Below are experts of layer 2 (counted from 0) of a mixture-of-experts language model. Rows are named router (the router's row for the expert), down (a neuron's output weights, with its number) and show model dimensions 256-383. Each number is 50 + 15 x the weight over its row's rms, rounded and kept within 0 to 99.
Before each expert's rows: "raises" lists some tokens whose logits its average output raises strongly, later layers aside. This comes from a sample of Wikipedia text that the model never trained on.

# expert 2
raises: " the", " a", " first"
router:69 33 56 52 31 31 32 50 57 79 52 66 52 27 52 50 39 73 27 53 51 58 36 62 65 52 63 37 62 27 39 39 62 62 57 40 95 61 62 43 60 51 75 44 34 57 63 71 41 53 37 46 49 72 36 37 41 73 67 43 90 65 60 81 39 38 32 61 57 63 23 40 30 55 60 68 55 66 54 72 48 46 68 56 48 39 52 64 62 71 61 64 47 24 39 50 58 23 48 76 54 61 59 58 43 44 64 67 69 26 56 35 64 41 42 62 57 44 65 56 55 44 55 62 39 40 69 49
down0:45 78 51 68 57 20 23 18 24 39 27 52 68 34 64 65 66 47 48 51 36 21 57 59 33 47 40 52 52 47 60 49 43 57 47 33 43 69 69 58 55 50 54 61 54 69 36 47 66 63 28 11 54 34 59 46 61 24 62 65 61 48 52 49 57 50 47 55 70 46 65 29 57 46 69 53 44 38 42 37 71 64 22 39 35 37 61 79 59 42 28 42 50 40 59 74 85 68 49 27 55 60 45 46 46 72 65 47 26 54 32 36 22 68 27 52 59 48 54 35 52 51 25 43 35 45 55 51
down1:59 68 62 42 53 66 58 53 52 17 60 51 30 84 46 45 59 49 55 46 48 71 55 32 60 45 49 53 64 77 33 39 38 38 67 41 22 53 57 52 25 43 50 72 49 28 73 70 36 66 52 52 61 31 51 61 19 40 51 44 50 53 73 40 55 74 47 52 41 37 57 80 46 52 46 66 61 44 58 32 45 57 30 43 46 43 55 54 30 52 55 51 66 35 31 55 39 49 49 43 60 36 30 53 51 61 51 58 66 74 57 55 71 59 68 31 45 54 38 39 65 40 44 75 45 35 36 53
down2:56 50 56 57 63 65 46 63 74 78 66 41 37 56 75 76 43 50 35 43 34 78 45 58 48 65 63 34 66 70 56 45 43 49 77 52 67 47 63 52 69 53 34 60 31 45 51 32 58 41 55 66 48 49 32 50 57 39 63 66 38 20 59 89 30 53 57 53 51 41 59 45 46 47 62 51 54 77 38 66 52 45 72 44 50 40 29 51 63 39 38 57 44 78 46 22 30 52 65 17 41 60 42 33 46 58 52 34 48 67 30 42 51 47 36 55 80 60 48 46 57 27 70 70 57 39 65 43
down3:36 47 83 25 34 57 46 85 49 53 53 45 56 66 55 57 46 44 10 55 54 54 41 53 65 60 43 64 36 34 39 61 32 52 43 30 57 51 43 40 45 49 30 30 46 35 46 32 29 42 48 51 74 72 36 54 15 32 37 56 63 05 55 52 56 31 58 38 37 53 47 56 65 65 88 35 42 54 64 20 49 31 36 31 32 67 85 58 45 38 44 59 65 39 24 28 28 41 36 49 40 44 50 79 47 42 58 87 46 74 49 53 33 44 61 56 57 64 75 17 58 63 83 52 46 68 55 66
down4:29 52 70 70 24 71 49 31 70 21 39 46 52 21 52 23 43 44 32 42 48 44 49 52 54 83 75 39 52 31 50 50 49 43 62 45 50 42 64 46 39 55 58 45 45 29 62 28 52 68 35 65 38 56 45 34 78 46 54 42 33 36 37 51 51 53 77 55 51 47 49 70 32 44 74 41 57 46 41 64 33 49 56 58 66 54 69 54 45 61 35 41 27 51 56 32 38 64 49 59 44 46 36 62 22 40 57 12 30 48 49 43 55 51 32 42 30 52 85 60 53 50 65 76 61 55 53 19
down5:56 98 61 46 70 64 45 51 45 45 28 68 78 55 42 49 31 45 57 56 51 40 35 62 52 43 38 57 35 37 55 37 25 43 53 57 57 49 56 51 44 25 55 76 38 41 62 75 47 69 36 52 66 52 56 75 46 56 59 64 24 44 60 66 32 44 60 44 58 37 56 47 87 53 62 41 62 61 39 39 64 70 48 59 50 63 53 38 81 56 44 40 31 29 44 22 28 45 47 37 43 48 67 37 62 30 68 51 42 54 34 55 53 63 24 40 00 58 34 73 71 74 41 34 46 32 38 48
down6:15 39 31 68 67 42 52 28 44 34 58 41 34 37 55 70 70 45 79 39 48 47 35 61 47 69 72 32 58 59 66 21 55 46 49 51 23 47 38 43 88 58 61 31 57 31 38 40 37 65 52 41 36 29 68 46 41 45 51 64 53 53 45 42 49 61 68 54 54 40 58 63 67 08 68 54 77 40 54 51 54 61 48 67 78 40 47 39 55 46 61 47 55 53 51 45 57 60 58 38 65 41 52 50 66 44 70 60 46 54 57 30 63 19 45 43 52 63 15 20 57 47 41 87 54 58 47 54
down7:74 56 67 44 37 30 70 52 35 23 48 56 32 39 39 38 50 73 29 54 69 52 42 44 33 75 40 48 46 41 50 43 78 59 59 49 25 00 59 72 39 31 55 70 55 63 48 25 62 56 63 10 54 67 29 36 74 49 49 61 50 41 45 34 36 74 79 35 41 56 58 41 30 58 37 36 60 29 67 52 63 44 40 58 51 47 53 72 26 67 61 61 62 66 55 61 64 73 68 60 32 18 55 40 37 47 70 49 67 40 51 41 40 52 51 42 60 45 16 62 54 54 44 49 47 33 53 49
down8:29 44 56 64 38 70 33 49 49 62 39 43 49 45 45 42 39 65 51 45 41 25 28 82 33 31 29 63 36 59 20 63 32 45 50 62 25 44 66 40 60 20 41 34 54 39 47 66 49 54 55 53 74 40 60 39 66 57 49 40 50 68 55 40 55 60 50 14 60 49 23 57 62 29 47 36 35 23 25 45 27 53 48 51 27 47 45 55 57 32 55 56 66 31 70 62 44 54 51 28 39 40 56 62 19 57 39 47 58 30 74 62 65 48 42 36 68 39 43 50 42 54 53 51 71 44 31 60
down9:41 22 44 48 31 56 55 46 75 56 63 60 56 31 73 50 65 43 48 36 25 65 54 44 29 69 58 43 59 55 59 51 54 60 47 37 80 49 48 53 35 38 57 44 62 74 41 50 57 50 43 40 64 55 46 39 88 65 27 69 55 74 71 38 64 55 25 46 40 66 36 24 27 53 76 68 29 65 59 43 64 53 25 48 63 56 45 48 50 14 61 66 75 45 67 49 39 72 09 44 42 74 49 60 21 81 47 35 66 46 52 55 53 83 78 67 51 43 52 42 73 69 47 37 76 40 54 60
down10:35 44 51 53 48 57 27 65 69 45 65 34 52 59 43 50 41 53 55 53 44 55 47 52 86 68 40 54 36 54 53 75 29 57 46 45 27 47 28 53 45 47 58 36 34 35 51 27 69 75 51 34 64 62 35 36 35 56 39 53 44 43 36 44 78 56 79 55 74 44 45 51 54 76 61 34 44 43 57 47 37 46 54 68 32 60 57 59 32 53 71 48 81 65 31 56 35 49 67 51 44 63 46 30 81 17 28 56 65 43 37 43 40 66 38 54 38 40 46 24 38 61 40 33 24 53 50 54
down11:22 27 30 78 33 65 36 89 24 48 40 39 38 59 31 48 64 36 69 39 50 39 66 16 79 42 29 62 40 44 66 43 68 40 60 59 63 74 47 63 58 42 44 54 49 91 47 47 42 47 45 54 62 48 66 55 62 43 51 80 31 48 76 26 30 45 53 80 67 62 62 44 49 61 54 41 44 41 72 60 10 57 50 53 68 33 44 51 54 54 53 65 46 41 58 68 57 42 60 61 62 44 49 52 58 37 50 50 49 67 46 57 51 38 55 48 54 82 51 71 35 51 15 67 40 37 49 57
down12:70 48 36 50 66 80 54 60 59 45 53 46 59 30 52 56 39 41 78 58 59 46 60 27 55 31 30 34 41 33 67 84 19 34 54 62 57 52 49 61 59 29 62 56 19 36 50 19 39 77 32 62 61 29 43 51 45 71 44 58 62 56 66 38 79 51 54 58 79 69 47 60 62 37 41 11 58 24 37 41 31 49 57 68 73 59 15 40 69 43 55 33 41 42 50 64 56 49 51 51 27 53 60 46 44 42 48 39 72 58 70 61 43 80 40 66 49 26 74 37 38 35 42 34 59 39 60 77
down13:28 46 41 62 75 22 34 47 72 58 62 24 24 69 29 41 17 74 62 39 49 72 43 38 26 57 32 45 30 55 39 83 68 52 35 39 55 48 38 16 60 45 41 57 66 48 40 61 37 32 31 25 49 42 56 62 48 46 16 71 49 59 45 44 24 21 67 46 49 42 46 38 33 57 52 68 34 14 80 75 68 44 74 21 72 53 48 49 59 47 64 38 61 58 46 25 71 29 61 73 64 65 33 68 57 60 71 36 54 13 55 62 57 59 50 50 47 32 28 46 49 55 49 38 33 48 71 68
down14:74 57 56 72 36 49 76 83 28 37 36 54 76 40 66 39 52 46 65 59 33 65 31 64 36 49 49 48 36 49 21 48 32 34 51 49 80 64 53 42 57 45 40 63 61 62 55 47 49 46 60 34 56 79 44 44 34 51 58 46 40 26 46 35 75 56 47 59 49 45 49 54 42 40 48 45 52 57 58 44 70 31 55 32 46 59 69 44 28 36 37 60 61 49 30 24 40 72 45 36 48 46 48 53 29 51 78 68 46 46 48 73 21 71 54 68 71 27 69 54 60 48 32 50 58 52 56 40
down15:17 55 56 74 67 41 39 52 55 52 29 34 56 59 61 60 45 33 52 43 36 45 28 57 35 33 54 40 44 61 20 52 23 71 57 32 45 64 47 31 42 62 59 30 49 35 52 72 52 55 59 47 42 29 68 73 62 65 48 64 70 65 52 58 61 53 52 36 55 32 65 41 62 26 77 41 31 47 61 71 66 48 51 42 39 54 56 71 59 59 57 29 31 49 44 56 31 32 43 47 32 27 68 29 67 49 34 60 72 39 41 56 56 72 34 47 44 37 55 35 61 35 00 60 64 49 63 55
down16:48 58 50 34 60 68 38 35 44 38 47 34 29 38 66 56 31 28 61 63 73 70 49 64 51 60 52 40 49 63 32 52 53 56 55 68 36 72 51 68 71 61 71 43 56 55 46 18 62 87 68 79 36 36 21 28 33 49 55 61 78 53 48 44 60 42 54 44 50 25 73 47 60 62 35 15 42 62 24 46 53 51 58 44 59 34 51 66 42 46 59 29 43 79 59 42 57 53 56 53 64 36 53 43 40 25 52 46 57 46 50 53 69 06 63 37 47 53 34 52 50 29 39 48 36 49 55 33

# expert 12
raises: " other", " others", " later"
router:53 43 52 35 51 28 39 38 64 62 25 45 46 61 56 45 56 43 55 32 48 66 32 62 39 44 41 60 58 38 57 52 56 46 26 41 62 69 39 39 57 54 56 68 51 45 54 52 32 53 45 68 58 36 47 74 32 56 32 37 50 41 43 49 58 31 40 45 63 21 72 78 69 55 63 45 70 29 66 53 57 35 34 29 52 21 53 75 57 57 57 54 54 40 42 11 66 56 49 58 58 28 31 64 71 40 63 33 44 46 61 41 65 52 61 69 45 78 51 13 50 54 58 58 45 28 47 53
down0:54 38 72 57 55 53 45 58 47 44 54 66 54 56 55 44 74 58 18 81 38 64 72 22 41 48 29 68 61 67 51 61 25 53 26 43 28 81 64 22 40 42 52 50 41 35 61 49 61 59 44 58 34 50 48 52 33 42 58 61 65 27 45 32 66 48 76 64 45 64 58 74 69 55 65 54 43 44 53 38 34 59 38 64 46 85 46 42 52 53 31 56 52 38 42 36 76 74 29 50 65 46 64 70 54 61 49 52 57 89 27 22 56 69 52 40 40 34 46 74 47 48 39 59 45 46 71 39
down1:25 40 41 74 56 59 43 54 56 39 32 67 43 36 38 49 50 49 81 37 45 45 53 54 57 46 50 54 54 65 43 27 74 50 44 40 50 41 42 62 51 70 66 54 65 62 67 51 49 18 49 64 68 51 51 65 43 66 29 34 75 59 76 64 41 38 40 33 28 39 59 64 45 45 28 54 56 43 72 45 65 40 59 55 68 31 60 59 66 54 49 36 47 42 50 53 40 27 50 48 72 26 46 50 19 32 87 45 87 35 58 70 58 66 17 42 58 72 52 47 49 53 61 39 58 45 53 51
down2:59 47 40 65 65 64 52 68 63 62 34 57 55 55 47 31 69 43 24 36 74 62 33 70 62 70 39 46 39 32 70 27 77 36 45 49 38 48 32 61 35 81 58 73 66 37 44 35 40 53 25 49 84 47 28 61 24 58 56 34 55 51 30 60 46 18 32 42 65 40 60 67 47 38 30 68 56 37 46 53 50 39 57 33 42 18 62 49 65 65 28 42 41 86 42 65 65 56 66 71 56 35 34 64 62 58 56 42 48 52 46 53 56 45 41 45 57 25 41 45 56 50 32 51 63 29 94 28
down3:70 63 40 62 94 32 50 16 57 33 47 43 52 78 28 59 37 54 50 45 51 48 49 44 59 31 41 31 58 54 46 57 53 36 73 55 45 44 41 32 34 36 65 36 45 73 53 47 32 58 55 33 68 21 37 59 19 25 61 43 54 37 53 47 47 43 55 81 37 48 75 53 80 24 91 54 42 31 55 50 76 58 67 67 61 65 38 34 54 39 54 44 44 62 61 70 82 19 48 33 39 49 41 61 40 34 55 70 58 36 47 58 49 82 59 58 51 62 60 68 16 62 47 52 63 47 62 63
down4:51 12 51 46 32 64 68 20 58 49 68 54 45 47 62 53 48 44 28 75 54 50 59 68 63 43 48 68 42 49 47 43 80 50 47 22 80 86 48 19 47 44 40 37 44 55 48 62 75 10 48 59 51 40 65 43 62 44 34 59 39 73 31 44 29 52 17 71 59 70 72 60 34 51 38 27 45 63 62 54 32 77 76 62 49 54 45 45 45 46 53 71 35 45 66 66 51 62 52 50 60 64 27 52 47 52 60 41 49 69 61 69 46 44 37 36 60 48 19 28 42 57 46 50 46 75 43 29
down5:60 54 39 31 70 41 57 55 82 51 64 35 53 55 45 33 46 48 50 41 60 30 73 59 63 36 40 55 35 46 54 40 50 65 54 80 51 40 34 48 45 53 64 45 42 37 73 38 59 49 41 41 35 45 34 49 42 70 29 33 68 53 71 58 38 54 41 71 67 41 38 42 66 58 66 64 50 48 48 42 50 61 49 52 80 88 80 52 52 22 56 26 68 35 77 57 44 79 57 49 36 68 38 70 55 24 34 70 42 43 30 61 47 45 34 57 24 51 45 63 54 62 28 27 37 21 38 62
down6:71 42 68 48 69 27 54 60 63 34 41 65 23 52 56 76 32 67 23 45 55 44 60 44 72 39 45 52 37 46 39 59 83 66 31 45 47 63 50 54 55 39 37 42 49 54 57 41 46 40 73 29 55 60 44 39 25 74 53 73 59 19 12 36 61 59 68 65 48 76 49 75 46 50 60 43 25 40 39 38 36 57 52 81 40 59 44 56 70 29 53 59 33 49 42 26 61 64 54 71 53 42 40 58 63 40 44 57 41 65 62 48 52 34 42 32 59 46 65 42 36 54 54 44 22 14 37 53
down7:70 52 75 47 56 22 64 51 32 52 75 61 30 45 39 69 57 32 57 51 29 60 74 32 52 05 53 26 36 52 35 46 43 45 21 42 44 54 64 21 72 59 33 59 39 58 66 40 25 42 57 21 46 51 38 68 37 79 47 58 53 28 63 51 68 44 32 71 38 40 48 75 55 59 43 41 51 38 63 44 84 49 65 40 43 77 55 47 52 31 51 37 62 26 52 45 78 83 25 70 50 55 53 56 61 40 31 55 67 36 50 72 54 38 44 47 19 65 70 86 17 69 86 31 37 48 52 41
down8:60 57 34 40 33 59 50 18 61 51 00 31 49 52 44 55 45 39 34 47 72 53 34 47 52 34 57 24 63 65 48 36 60 55 29 39 60 60 58 51 53 60 43 41 81 21 39 60 22 50 43 38 56 76 69 47 75 46 55 70 34 56 36 42 48 21 30 45 33 49 59 49 53 54 43 51 74 65 81 36 75 31 67 50 55 29 33 53 65 65 60 47 68 42 49 33 44 54 72 33 48 68 42 65 46 48 39 67 51 52 40 36 65 32 52 47 49 36 55 52 56 53 71 51 46 62 49 55
down9:48 57 53 63 67 47 67 50 50 36 39 38 62 29 53 42 43 50 43 42 46 63 78 38 38 45 86 65 78 34 45 86 42 36 28 45 42 52 63 58 25 46 24 48 46 47 45 62 32 40 67 72 25 21 50 38 36 41 71 74 65 73 44 54 46 70 70 56 74 61 49 53 76 39 29 57 31 46 47 43 61 67 47 70 54 49 60 60 56 52 44 60 47 25 58 50 75 18 62 46 61 60 44 59 61 49 35 32 36 23 33 66 38 34 66 07 51 44 58 50 95 52 49 44 53 30 27 63
down10:54 53 66 40 63 26 56 52 59 52 36 30 29 33 48 42 55 51 69 40 73 54 62 41 38 33 51 38 37 30 35 51 65 48 37 45 44 59 76 58 74 59 45 72 77 43 48 51 34 37 62 14 51 38 25 72 59 58 51 31 41 37 34 57 43 28 22 44 31 39 41 49 26 82 47 59 33 73 47 41 60 31 68 30 53 46 59 33 32 56 67 46 43 54 49 53 45 36 55 66 22 55 71 39 50 55 43 47 53 55 62 42 52 50 51 51 48 81 49 68 53 60 27 47 68 45 69 74
down11:46 55 44 52 31 73 63 57 57 53 48 60 43 50 45 49 59 37 18 41 46 70 62 30 53 45 52 49 51 56 67 58 33 67 49 54 56 72 67 15 43 51 54 43 58 47 66 56 53 51 54 50 52 36 56 64 79 54 64 60 35 34 58 38 49 77 79 42 38 76 38 54 52 69 54 37 52 24 45 65 26 49 28 34 58 48 59 58 54 54 55 70 61 36 66 51 73 66 27 43 57 48 51 57 49 71 38 41 32 60 42 30 64 77 59 37 52 22 61 76 38 72 43 57 63 64 67 07
down12:78 63 53 47 76 57 50 39 50 39 32 63 40 63 57 54 28 48 46 55 60 57 84 61 42 07 58 60 09 31 78 46 62 33 12 45 34 57 54 45 42 30 35 41 43 47 45 72 43 49 45 60 47 66 48 57 61 55 59 39 58 50 65 74 58 64 29 50 68 58 40 69 56 28 47 56 64 52 41 60 49 34 68 43 50 44 53 59 45 48 40 31 32 46 40 82 67 50 56 48 61 61 40 54 60 92 57 19 54 67 65 44 81 54 45 36 46 30 56 66 91 65 37 35 55 54 24 54
down13:29 41 37 62 35 47 41 49 57 46 61 52 48 39 40 25 60 76 68 31 42 46 53 28 52 56 37 56 35 30 16 60 41 69 58 42 29 52 31 34 72 39 44 59 59 69 59 27 44 42 80 59 49 58 61 16 42 53 37 42 49 47 53 57 60 73 67 29 33 51 31 54 26 48 13 33 32 64 23 60 47 48 65 53 34 52 43 54 52 62 33 44 63 65 77 87 56 38 14 99 27 32 63 32 44 64 67 14 53 33 41 41 10 60 26 36 43 70 66 63 45 59 50 39 57 41 66 68
down14:52 42 55 48 18 44 50 39 46 62 54 76 38 62 54 71 31 50 41 52 35 56 71 49 48 42 46 20 33 56 35 42 67 47 76 63 59 48 40 37 55 56 54 24 44 62 75 38 51 39 70 60 36 47 45 59 66 41 51 43 19 52 33 28 45 49 54 69 54 54 49 50 65 70 32 48 35 63 46 58 49 46 51 60 74 72 28 55 53 60 88 33 53 54 38 42 68 66 10 70 65 29 31 60 49 49 59 60 54 75 37 45 60 67 55 67 54 61 62 52 43 61 37 45 30 68 67 25
down15:37 54 67 47 88 57 68 54 45 42 43 36 52 76 61 46 51 42 37 58 68 51 69 48 66 35 59 38 70 51 53 36 17 38 48 19 46 33 57 29 14 37 46 23 48 72 66 40 48 46 62 44 53 40 57 57 73 38 71 62 62 60 53 27 43 50 35 58 49 63 43 76 78 10 58 55 39 46 51 32 42 69 66 72 53 35 44 73 62 43 53 71 58 50 46 48 45 68 68 36 46 62 43 10 49 67 63 37 52 39 56 54 41 59 40 35 26 43 33 45 68 45 36 53 47 48 59 74
down16:38 36 57 75 63 57 84 68 78 38 46 69 34 39 66 24 49 35 42 44 59 68 52 64 40 58 46 57 31 24 52 49 69 61 59 62 42 54 19 58 59 41 44 44 56 49 21 30 32 57 43 75 61 60 58 75 57 63 44 39 33 58 43 41 44 35 41 16 59 53 55 51 38 28 37 45 39 69 43 32 49 54 25 25 73 36 50 47 44 30 58 52 42 35 53 68 77 62 74 90 77 53 32 59 53 59 64 38 60 72 57 44 66 67 39 60 59 46 59 49 49 60 47 83 35 42 65 34

# expert 5
raises: "ica", " been", "o", "an", "ni"
router:29 58 59 60 36 42 76 56 42 69 70 67 53 40 24 45 66 27 74 36 46 48 69 47 61 42 18 48 48 51 31 70 52 38 44 28 71 45 56 17 72 58 41 37 45 27 45 59 58 70 43 31 72 39 58 56 40 66 54 42 46 55 52 60 66 32 60 32 62 33 34 47 58 34 52 43 46 68 43 60 74 46 88 69 69 60 60 62 66 25 38 50 44 24 56 31 33 77 44 46 67 61 31 51 39 32 76 37 62 65 64 61 25 54 37 77 59 47 88 12 36 42 31 59 49 80 71 41
down0:60 48 72 42 46 67 46 75 33 51 23 41 47 45 59 29 32 41 40 38 66 45 35 58 59 74 44 78 89 55 73 46 55 66 52 54 48 51 71 57 50 59 34 61 54 60 67 66 69 28 56 90 72 38 25 59 50 41 38 60 41 46 26 54 71 66 26 62 39 34 64 41 53 43 67 50 42 63 49 52 29 72 46 51 53 64 32 57 36 37 39 62 61 50 52 50 44 43 65 87 39 46 44 42 43 47 57 75 51 45 29 56 76 57 58 42 45 38 41 34 54 28 43 60 46 49 21 69
down1:58 55 58 60 57 49 37 51 55 09 48 64 70 40 59 61 30 45 33 47 25 34 61 70 91 12 63 49 45 25 58 48 64 19 35 65 50 61 53 57 45 49 49 38 60 51 51 49 50 53 23 43 41 56 63 64 36 48 37 46 28 57 86 27 44 72 44 30 25 38 49 51 63 53 35 54 67 32 70 50 56 53 46 46 47 46 30 78 43 46 08 32 18 46 64 44 52 50 48 58 51 26 41 39 33 62 65 33 68 53 27 56 58 46 59 74 51 41 68 43 51 52 53 33 34 68 36 59
down2:62 57 50 45 41 39 54 48 66 63 56 45 57 41 64 63 51 44 49 82 29 59 31 58 49 59 61 60 51 56 73 37 50 48 39 55 46 38 69 74 48 30 48 67 51 59 58 67 60 19 47 71 51 53 54 39 55 27 44 31 41 66 32 62 44 53 68 55 79 36 62 26 35 61 88 52 48 86 65 45 58 31 51 53 73 37 45 58 31 77 79 22 51 32 60 64 56 50 55 69 53 58 76 49 52 21 53 48 47 64 49 81 53 59 40 33 43 62 32 46 71 65 38 77 63 56 31 48
down3:57 45 71 22 69 37 54 55 15 61 62 36 65 52 36 39 40 49 61 82 46 69 25 32 67 47 49 70 57 65 37 44 39 47 37 32 67 52 18 46 60 21 38 51 54 64 53 46 42 40 22 36 49 79 34 46 32 60 43 67 90 27 53 60 60 45 34 21 36 37 30 70 67 50 61 49 63 35 29 25 67 52 38 40 31 58 56 58 56 52 40 45 60 25 47 52 60 31 55 37 45 69 30 76 63 34 55 18 24 57 51 56 60 61 44 42 52 40 51 40 29 63 32 26 53 50 51 57
down4:57 17 62 63 34 56 70 56 54 18 57 39 28 53 48 42 51 56 30 66 45 60 76 16 61 83 23 25 42 47 62 58 47 59 55 62 53 51 88 48 35 46 37 48 48 70 63 53 24 42 74 38 47 14 34 52 54 55 91 41 57 53 59 49 33 33 53 44 67 54 27 75 54 62 44 39 38 60 66 61 37 45 41 49 59 60 55 18 47 35 56 52 60 36 64 31 31 58 44 48 60 50 42 25 41 44 60 65 47 49 58 37 33 69 50 45 59 76 50 40 52 50 59 47 34 52 77 41
down5:36 11 48 41 18 75 51 43 54 39 82 45 55 32 52 58 49 56 56 45 22 42 53 40 49 60 33 69 68 44 58 61 66 52 58 57 26 41 62 65 50 43 41 50 47 35 73 49 45 23 48 57 48 47 51 46 37 65 29 58 40 48 38 46 39 25 51 50 45 46 48 63 49 53 56 29 76 31 63 39 29 47 66 37 57 50 35 53 37 58 82 54 43 67 48 59 49 39 30 93 44 34 61 48 35 41 67 50 76 19 22 37 41 27 74 45 54 43 48 66 74 20 68 52 58 38 41 70
down6:67 68 75 47 31 54 39 22 81 70 45 62 14 58 47 41 66 56 36 71 59 38 40 27 33 55 77 38 52 58 48 62 34 50 45 53 43 40 57 77 53 65 46 75 57 63 55 75 28 41 55 68 61 45 24 63 66 68 49 56 44 35 43 50 49 64 39 51 44 21 72 68 25 81 73 44 23 35 53 52 50 49 29 52 41 26 28 64 70 40 53 34 74 17 23 59 19 58 45 48 65 49 68 66 34 49 52 46 72 35 57 33 56 47 68 54 91 63 67 63 51 60 69 24 50 37 61 49
down7:35 35 48 54 40 42 46 37 21 41 38 34 23 54 64 99 47 52 53 43 67 67 58 62 43 52 60 46 52 38 42 60 44 41 68 55 74 56 21 40 44 31 60 52 66 46 48 56 60 53 46 73 65 30 14 50 67 33 32 77 59 58 27 34 62 76 44 39 38 32 55 46 44 30 64 48 66 14 44 60 56 68 47 58 60 75 62 46 36 44 47 53 42 50 38 43 40 57 63 75 45 64 59 63 57 48 40 43 41 47 69 40 35 58 26 50 56 70 70 31 36 72 40 56 38 36 70 60
down8:86 52 32 34 51 13 33 32 37 49 36 53 62 62 57 50 45 35 62 59 76 67 37 36 43 54 28 58 46 37 42 22 46 31 41 55 29 54 36 65 62 47 20 40 57 65 57 40 49 44 37 49 68 54 58 57 37 45 87 38 68 46 60 50 44 33 56 55 58 50 40 39 50 51 69 59 69 58 51 27 60 36 35 27 65 39 68 37 66 91 79 64 37 72 53 36 38 17 31 31 56 53 41 56 48 50 40 62 18 41 79 47 40 35 52 45 63 31 48 33 46 59 21 48 38 49 60 36
down9:47 63 58 12 65 45 69 57 61 28 42 54 25 41 40 35 59 44 50 64 36 35 60 52 65 30 51 45 63 45 48 54 65 76 79 62 53 61 48 59 70 60 24 43 47 56 61 43 85 30 31 42 55 38 26 66 68 51 48 51 39 60 70 44 46 75 65 37 41 49 55 43 81 60 72 58 65 50 51 47 64 33 40 50 45 92 56 53 68 40 46 70 05 48 74 32 35 57 50 47 58 42 49 60 32 77 48 17 66 57 69 53 37 47 49 60 40 54 58 42 59 36 24 56 20 46 56 47
down10:61 27 58 47 35 06 60 42 43 33 47 54 14 59 34 73 39 48 71 57 79 72 55 70 56 20 39 30 46 60 59 36 49 60 57 33 35 52 60 31 94 34 40 46 85 46 73 27 50 56 63 50 56 73 55 58 39 79 41 46 47 29 26 53 46 61 52 47 26 58 64 47 42 47 35 57 43 30 57 46 43 44 42 44 60 69 65 46 39 61 21 82 42 37 33 55 40 56 51 32 39 69 48 27 42 53 34 18 38 42 58 45 56 51 62 27 56 76 47 49 13 54 34 74 47 32 49 67
down11:44 41 47 69 36 57 70 44 58 59 61 37 39 61 35 46 56 31 52 40 42 52 66 66 38 66 62 30 34 43 38 48 36 62 93 76 76 50 69 40 63 67 60 69 51 30 66 50 53 41 60 42 86 63 48 26 60 57 46 74 60 37 59 24 48 29 48 44 53 51 71 65 49 46 47 51 50 44 51 43 87 68 52 67 66 48 42 34 39 47 32 43 42 78 46 46 39 43 55 46 41 28 62 65 62 45 93 62 53 75 52 62 37 50 55 62 72 49 57 54 61 57 46 28 37 62 35 63
down12:55 52 66 35 43 38 52 52 34 47 71 47 58 50 56 45 57 52 14 46 61 38 33 59 65 41 43 45 58 48 24 79 53 36 42 29 65 63 65 44 62 46 49 32 26 59 57 75 74 44 29 33 47 38 45 57 49 37 63 57 66 68 52 34 65 47 56 58 63 57 12 65 51 34 48 26 19 36 41 55 62 17 61 60 62 43 52 59 53 56 57 43 16 71 33 22 53 37 80 45 46 50 35 18 46 79 46 59 56 43 47 30 72 19 59 74 55 56 63 39 48 56 48 51 61 59 62 37
down13:40 54 35 48 32 56 56 24 86 58 53 45 73 58 53 65 68 62 33 45 42 71 63 42 48 36 69 53 38 56 24 80 56 54 47 24 42 68 30 50 35 67 58 73 35 25 62 62 52 66 39 49 40 56 71 69 55 40 66 42 23 42 58 26 46 63 21 51 45 52 70 34 49 70 59 12 46 37 24 81 71 43 40 68 67 88 29 65 64 46 37 47 53 30 56 35 26 65 71 47 37 40 65 42 45 61 48 54 81 63 64 58 37 53 64 29 65 45 33 71 87 57 50 42 66 54 79 44
down14:15 52 42 55 30 68 38 30 54 39 63 81 38 36 48 56 32 53 36 52 44 35 55 45 21 60 21 42 34 57 41 82 39 43 27 41 57 33 89 61 37 85 66 43 67 36 59 43 34 34 45 33 44 45 86 37 69 55 97 46 40 52 53 46 31 33 40 62 57 56 46 66 77 49 43 43 48 45 48 69 68 34 80 40 55 49 67 58 41 58 58 58 60 53 38 67 45 71 26 17 50 40 43 34 16 40 45 66 53 52 48 57 47 52 21 52 82 43 74 42 47 37 49 43 44 53 43 33
down15:48 64 54 40 39 50 37 81 50 68 63 62 40 46 38 59 39 72 61 58 31 35 47 46 59 61 55 45 56 52 81 28 46 44 48 32 39 48 69 48 46 31 37 59 32 74 72 40 56 42 22 56 66 59 43 26 59 45 58 03 66 71 57 51 28 35 62 50 67 63 59 59 67 48 37 25 45 33 38 69 23 25 55 37 64 76 86 47 36 50 47 55 70 44 50 60 35 36 51 33 37 31 54 40 56 39 19 48 50 57 55 49 71 58 39 59 53 31 65 31 46 11 41 61 45 69 60 51
down16:39 67 52 43 58 51 49 47 64 75 78 55 33 67 63 50 57 48 77 66 42 46 47 34 48 63 63 62 42 19 55 58 80 74 54 34 40 49 42 52 52 63 50 49 43 58 29 34 50 27 47 54 25 35 39 38 59 44 60 74 48 43 67 79 44 72 34 52 39 47 64 68 45 80 49 52 44 21 44 76 58 29 40 51 48 47 39 57 67 61 70 36 42 43 66 58 50 45 43 83 05 70 90 53 29 61 66 51 49 29 46 71 40 69 53 47 35 16 53 53 57 58 26 48 51 42 45 69